From a checkpoint of a small mixture-of-experts model trained on Wikipedia.
Training: 957M tokens, 7301 steps.
Below are experts of layer 8 (counted from 0) of a mixture-of-experts language model. Rows are named router (the router's row for the expert), down (a neuron's output weights, with its number) and show model dimensions 0-111. Each number is 128 + 32 x the weight over its row's rms, rounded and kept within 0 to 255.
Before each expert's rows: a language model's description of what the expert responds to. This comes from a sample of Wikipedia text that the model never trained on.

# expert 21
What it handles: Early syllables of European, mostly Romance, Greek or Slavic, names and words, such as ti, si, La, Vasi-lis, Gi-ova-nni, Ver-soud.
router [183  84  76 158 172 130 153  80  74  99 102 113  88 124  85 135  83 147 126 129  71 102  73 183 121 131  90 185 190 116 145 111  77  81  75 164  85 104 118 113 186 182 171 182  83  64 135 173 106 174 110  86 117 155  93 104 152 140  96 179  86 154 148 102 113 135 126 191 163 161  73 110 149 159 121 122  97 112 161 134 129 154 118 164 112 144 110 149 140 151 168 135 104  52 213 137 110 130 136 107 100  91 109 136 125 145 134 166 120 194  72 145]
down0 [132 165 158 144 108 190 105 154 129  98 124 162  72 131 136 107 133 109 158 115 119 119 130  79 130 130 145 136 120 160 145 164 148  97 134 137 152 108 137 123  69 101 120 165 120 130 150 115  98 137 113 152 118 116 131  88 146 116 145  58 105 104 166 108 147  87 102  74 169 124 129  74  80 129  79  97 155 144 170 140 112 183 118 153 154  94 130 143 154  87 177  85 184 193 174 190 117 116 105  98  39 134 146 104  85 128 150 156 151 114 139  99]
down1 [126 125 112 110 159 111 103 108 126 103 132 131 152 107 117 182 175 155 112 157  99 120 116 148  82 175 161 170 207 126 137 147 152 122 134 112 144 101 117 145  62 119  53  69  99 172 143 126 144 170 132 116 102 125 171  94 186 186 147 131 136 139 102 163 140  87 182 208  96 135  96  97 108 117 141 162 105  97 115  92  89 147 121 149 109 126 121 129 127  86 144 197 124 130 153  89 113 129  66 101  86 158 104 137 159 132 119 146 100 147 131 122]
down2 [ 89 161 199  88  94  81 102 133 135 171  94 198 104 157 182 165 118 100  78 138  91 155 161 114  87 152  90 124 141 107 104 123 124 148 138 111  89 146 150 119 167  86  94 123  61  86 125 166 138 148 136 118 102 128 171 141 142 123 117 126  34 146  96 120 111 125  77 146 130 160  50 137 116 163 127 155 151 171 101 112 106 112 141  88  95 130 122  70 110 130  73 122  98  86  81  66 184 135 150 125 149  91 106 158 162 132  90 128  85  63 133 111]
down3 [169 156 126 188 150 124 122 145 159 134 111 116 109 130 163 125 136 132 194 142 167 104 202 155 138 133 126 109 173 171 205 113 124  97 111 139 144 154 114 179 109 130 125 125 147 153  77 102 220 119  91  81  77 101  72  94  70 124 113 128 106 145 107 126 101 106 151  94 120 101 118 127 123 127 132 114 113 105  93 137 128 131 120 121  87 136 143 137  77  47 138 100 136  74 148 126 138 119 164 117 113  84 140 138 129  91 139 174 167 123 161 140]
down4 [142 139 165 125 114  56 115 174 147  68 138 157 102  99 191 159 158 120 138 129 150  75 138 203 106 121 111 134 116 117 166 145  90 105 156 114 126 173 133 101 101  91 120 125 150 180 166 131 154  88 150 124  57 137 144 143 131  87 151 132  96  77 152  91  62 130 116 132 103 161  67 153 100  93 115 141 161 107 156  76 139 183 191 116 162 124  87 131 111 169 189 147 126 108 142 127  94 169 144 138 161 155 149 108 143 172 186 119  80  69  98  98]
down5 [ 94 128 106  89 142 163 156  83 114  93 132 142  97  70  74 135  80 105 183 180 160 114  77 179 115 138 145 117 152 136  97 169 154 136 100 135 175 162 138 118  73 151 125 135 170 132 140 133 109 179 136 117 117 102 154 117 129  99  77 137 140 160  94 130 117 101  95 118 106 141 115  76 110 166 106 121 107  95 149  98 135  93 117 182 160 207 121 120 160 162 120 174 143 150 155 160 150 129 107 150 187 114 165 127 158 149 126 113  34 107 124 100]
down6 [170 119 131 143 207  97 130 207 153 101 160 116 121  89 153 165 151  86 127 104 195 131 114 147 134 161 127 139 163 132 145 167 120  57 176 151 103 157 152 150 108 104 180 116 159 165  69 116 150 105 112 124 184 124 138 105 112  87 125  92 104  99 119 120 146 113 172 177 146 151 145 109  65 118 115 126  96 140 162  83 188 122 139 121 167  90 158 116  66 104 115 119 135 118 115  80 124 127  79 137  88  68 157 120 144 114 150  90 113 126 158  95]
down7 [132  92 174 210  88 108 106 119  87 129 139 144  82 100 135 130 109 141  88 211 143 173 147 150 133 122  84 133 141 141 187  88  96 149 120  65  73 148 119 139 114 132 142 114 136  86 113 117 135 136  93 178 101 131 144 147 104  93 142  83 133  93  93  90 123  76 156 150 120 126 128  85 132 140 128  87  71 140 158  96 145 121 107 101 153  81 108 174 161 170  90 114 101 122 128 146 129 116  87 152  98  46 128 157 134 112  79 125 143 121 104 130]
down8 [143  61 189 125 181  97 144 190 120 107 119  71 117 119 116 176 136  75 164 144 190 164 111 111 126 122 100 157 148 167  93 133 134  57 155  95 139 125 157 136 155  95  95 198 169 118  63 149 139 173 165 142 102 109 124 150 138 142  61 121 182 161  75  87 150 103 132 156 115 129 155 113 118  85 113 145  67 139 126 142 142 172 121 111 131 118  98 128 109 146  99 163 130 105 178 112  73 130 130 104 135 143 169  60 148 124  70 155  88 156 116  94]

# expert 27
What it handles: Subject pronouns he and she starting clauses, the first piece of surnames after a first name, such as Carn(ey), and University, College.
router [141  73  71 111 138  98 138 141 133 141  97 129  68  79 103 144 110 106 207  90 152 139 100 164 107 150 111 118  79 162 144 109  91 132 111 132 181 106 111  88 162 175 156 204  57 118 114 151 133 132 123  89 164 105 104  97 152 132  89  85 131  70 163  42  93 140  70 143 141 137 140 156 128 135 168 107 115 139 187 142 122  94 160 163 168 120 127 150 122 113 158 167 114  99 140 149 171 121 119 108  93  84 136 125 137 206 159 154 134 112 113 134]
down0 [123 165 114 126  51 135 150 148 179 115 146 130 119 136 137  67 102 162  42 142 168 120 123 135  89 111  99 147 179 140 114 131 109  88 125  86 109 100 122  96 116 108 144 171 117 109 117 156 144 128 105 104 107 144 128 126 116 118 121  73 199  97  87 168 129 145  99 146 152  95 120 169 140 132  94 163 138 168 107 150 106 117  99 181 142 147 197 107 112 162 166  81 142  95 127 117 109  79 104 154 108  47 155 143 121 150 175 103  95  48 134 179]
down1 [153 150 152 107 121 125  77 114 112  84 175 126 196 140 149 156 148 131 114 138 201 166  66  35 150 120 149 152 141  79 166 164 113 126 109 130 173 142  99 148 146 112 117  86 138  37 178 121 132 131 100 155  72 133 133 161 144 134 138 159 101  92 124 142  73 160 139 116 124  92 174  78 174 105 156 114  49 132 198 132  68 170 159 114 181 107 141  69 156 164  81 113 118 144 152 105 118  87 107  84 120 150 117 141 118 146 118 136 175 163 104 120]
down2 [157 136 114 133 129 131 156  88 156 122 149  98  96 132 134 158 124 145 116  90 130 108 123  79 103  92 156 125 149 169 146  86 124  33 165 142 148 119 137 100 116 107 136 108 146 132 107  72 148 100 118 147 144 125 102 128 121 114 107 131 160 153 135 104 161 124 112 101  81  33  96  69 196 102 155 179 118 107  92 183 122 127 154 134 137  79 120 162  98 150  63  56 129 147  97 141 189 139  85 128  98 152 108 116  89 111 114 102 160  95 120  69]
down3 [144 135  99  88 144 208  96 160 170 159 193 142  54  69 167 149 115 166 107 122 105  85 160 146  95 115 163 100 162  85  74 161  63 122 114 123 163 115  91 184 123 195 113 147 160  82 102 158 112  53 125 176 135 146 126 143 136 113 181 137 157 135 119  99 133 144 191  99 114 127 135 150 168 115  94  76 130 146 151 141 115 170 122 160  79 162  95 107 136 128  91 187 115 101 226 131  88 128 160 149 130 107 115 125 145 101 136 157 191 137  99 127]
down4 [130 138 172  80  97 108 163  91 109 140 112 133 131 104 127 129 102 139 127 126 162 120 114  65 115 152  94  72 190 105 155 126 144 106 145 113 127 152  97  91 143 113  89 142 120 144 165 142  93 136 147  94 141 137 111 161 158 145 126 111 134  94 177 198 131 109  69 122  72 189  98 121 144  89 122 100 106 114 150 147 120  90  75 106 151 131 103  69 167 148 120 129 163 111 115 143 109  96 182  92  89 177  77 170 107 113 146 116  49 139 107 106]
down5 [ 66 112 118 148 136 158 181 124 162 130 135 139 101 111 152 113  40 113 104 157 152 130  91 112 147  90 143  92 104 116 142 151 136 101 154  93 155  72 115  37 146 142 164 128 129  94 127 106 112 129 161 123 172  96  54 126 103 144  98 131 176 133 150 136  91  99 155 158 154 139 122 114 176  98 118 119 141 146  95  77 126 183 108 155 128 152 120 165  78  91 130  98 157  78 127 132 153 132 165 139 123 105  85  82 155 100 161 110 178 142 134 133]
down6 [130 135  95 164  87 163 122 113 131 129 139 169  83 103 133  80 112 107 148 178 168 148 166 129 125 135  70 107  69 119 102 206 113 104 168 156  71 113  99 167 130 104 129 133 180  87 255 142 129 162 139 141  77 159 181 128 140 121 135 135  65 171 144 138 130 123 116 147 100 133 112 107 133  79 138 164 162  99 137 162 137  81 159 130 107 153 155 103 132 160 107  78 136  95 135 108 110 151 125 147 151 181  76 119 140 133 147 107 183 154 122 154]
down7 [118 109 113  74 122  88 100 160 120 100 150 160 104 160 121  90 108  87  86 111  88 116  92 153  83 140 102 168 135  88 137 100 121 109 126 129  82 139  67 115 114  93 104 170 184 131 123  91 144 184 158 144 184  67 150 188 149 152  87 117 119 126  83  97 155  99 151 149  91 146  87 174  92 153 105  87  82 112 152  89 158  76  82 122 113 132 130 138 142 132 115 135 122 101 121 103  66  90 137 154 192 110 163 174 140 113 124 101 146 143 119  98]
down8 [138 152 130  90 100 157 166 124 158 128 154 159 122 166 167 124 129 163 123 104 132 109 121 193  99  84 128 125 117 117 148  54 155 146  82 151 136 162 154 119 130 112 171 175 187  98  90 105 120 152  55 133 121 130 124 156 150 132 122 101 150 110 176 135 137 100 131 104 107 101 146  88 135 135 132  95 149  86 128  96 147 143 117 157 123 126 105 117 128 138 128 125 101 147 100 108 151 146  92 122 147 154 161 100 157  95 112 137 169 175 151 128]

# expert 14
What it handles: First pieces of split words, often capitalized names, genres and song or album titles, such as ab, dep, exp, Mid, Py.
router [168 103 130 133 128 111 119  71 170 179 128 140 106  88  64 169 117 133  75 140  88  98 119 147 116 107 182 163  88 152 101 112  60  97  74 102  70  98 120 100  89 121 148 126  81  70 174 193 125 159  82  76 176 109  95 106 160 135 139 130  99 104 149 116 125 108 101 142 157 175  79 147 187 118 135 138 120 114 132  41 144 127 195 154 162 150  74 121 102  99 175 129 116 104 106  70 122 157  89 122 136 124 108 129 116 158 148 121 121  97 149 106]
down0 [134  83 119 162 103 123 100 130 139 161  86 148 241 128 138 130  77 133 159 111  71 161 144 154 117 176 156 134 133 122 112 128 132 156  74 136  98 122  80 153 121 106 151 113 177 106 130  72  70 182 121 133 119 176 129  70 125 139 131  92  64 150  99 172 100 113  90 165 140 230 134 152 126 128  93  64 153 116  94 121 127 156 167 159 116 135 102 121  88 156 143  68 125 165 124 149 127  82  88 145 143 211 181 128 150 129  98  88 124 106 122 167]
down1 [133 128 123 121 130 161 128 117 134 150 120 152 131  54 189 155  96  71 122 122 109 122  65  99 107 158 152 128  72 139 135 102 185  98 144 154 150 149 155  97 171 134  97  97  77 128 108 125 117 141 101 133 214 122  77 136 129 121 109 116  83 138 154 115  86 131 159 133 134  80 147 162 123 111 121  88  97 171 137 118 135  97  79  77  72  93  64 130 119  95 148 124 199 135 127 108 124  95 120 128 151 154 143 121 102 142 149 111 117  89 135 118]
down2 [ 87 121 130 104 111 140 135 200  84 124 112 122  84 151 144 107 122 139 112 134 123 133 134  78  96 200 133 105 146 123  83  96 189 138 111 152 151 118 120  99 135 120  69 143 105 126 150 112 162 102 160 137 129 203 134 171  95 133  79 109 100 170 152  98 143 118 146 144 119 126 104  56 133 173 124 125 145  93 143 153  79  87 104 145 118  93  89  91 131 193 141  34 128 132 117 166  52 154 143  63 128 162 101 121 104 116 118 132  99 134 126 170]
down3 [109 159  85 130 140  71 133 126 118 107 104 128 111 168  89 144 123 112  15 139 141 142  92  86  97 147  85 149 162 150 106 177 176 140 127 145 119 145 124 123 147 123 113  97 189 170 136  98 162 160 121 144 126 147  66 140  83  79  86 148 163  68 132 118  77  91 132  68 126 150 104 150  95 153  97 134 114 179 135 116 114  88 130 132 120  99  96 137 149 117 117  83 128 106 132 132 140 134 144 104 130 172 139  90 136 114 134 122 101  74  60 111]
down4 [135  86 120 131 100 136 141 144  98 158 114  32 146 106 125  51  76 102 161 148 173  76 132 114 109 185 137  99  75 130 130  82 139 123 147 152 172 163 106  82 164 153 160 115 124 157  67 127 112 143 167 154 147 168 147 147  69 131 115 131 123 123 195  96 137 125 157 116 144 107 121 169 159 130 124 123  90 124  89 140  59 226 142  91 107 123 173 162  32 115 105 169 130  85 128  97 114 152 151 200 158 115  34 109 160  63  52 138 119 107 200 138]
down5 [143 133 205 150 140 100  99 135 144 131 172 128 157 122 105 137 117 131 178 198  55 116 185 126 101 124  86 153  97 170 120 147  65 115 128 104 115 169 138 137 132 135 100 189 166 106 110  15 126 186  94 205 103 112 110 158 202 116 111 120  72 129  69 132  60 108  76 130 117 148 165 186  95 119 100 133 105 183 107  97 149 113 119 166 142 146 109 109 127  99 108 193 105  58  97  90 160 119 139 132 162 179 126 161  74 115 142  79 134 107 151  98]
down6 [106 148 123 170 146 125 134 130  91 102 142 134 119  66 134 157 137 158 174 136 142 112 126 154 102  80 110 128 102 119 127 105 149 117 119  95 161 204 125 102 150  55 116 131  55 138 153 130 140 187 116 159 107 112 157 150 141  82  75 144 108 138 148 139 155 155 106  57  96  95 225 104 142 145  81  70 168 142 167  74  54 109  89  88  86  64  89  62  75 140 131 118  95 145  84 152 102 114 131 136 186 128 142 138 136 118 105 161 107 145  68 180]
down7 [212 124 103 103 151 189 108 101 132 196 141 148 135 109 114 123  99 170 130  71 105 121 111  97 150 117 196 141 135 230 135 115 200 100 148 151 126  90 119 125 157 113 117  79 113  55  98  79 104 101 162 106  83 169 135 147 178 104 117 127 149  98  95 109  82 142  79  94 165 157 171 100 147 112 127 126 143 111  97 152 130 131 126  96 140 123  97 146 160  90 103 133 128  90 104 162 116  71 172 181 182 111 121 106 136 112  94 106 117 151 102 118]
down8 [107 144  80 111 150 141 122 163 105  59  94  96 167  81 130 132 154 159 135 172 135 173 133 111 102  85 115 156 151  97  72 108 136 133  88  80  71 167  54 116  58 112 150 178  99 108 171 130 106 128 133 118 166 168 105 162 120  84  97 162 139 216 122 122  95 136 152 128 119 133  95 159 140 111  42 100  83  91 118  83 141 128 123 109 127  98 104 174 111 124  93  87 170 176 146 136 132 146 133  96 165 130  55 121 146 153 201 156 114  67 119 173]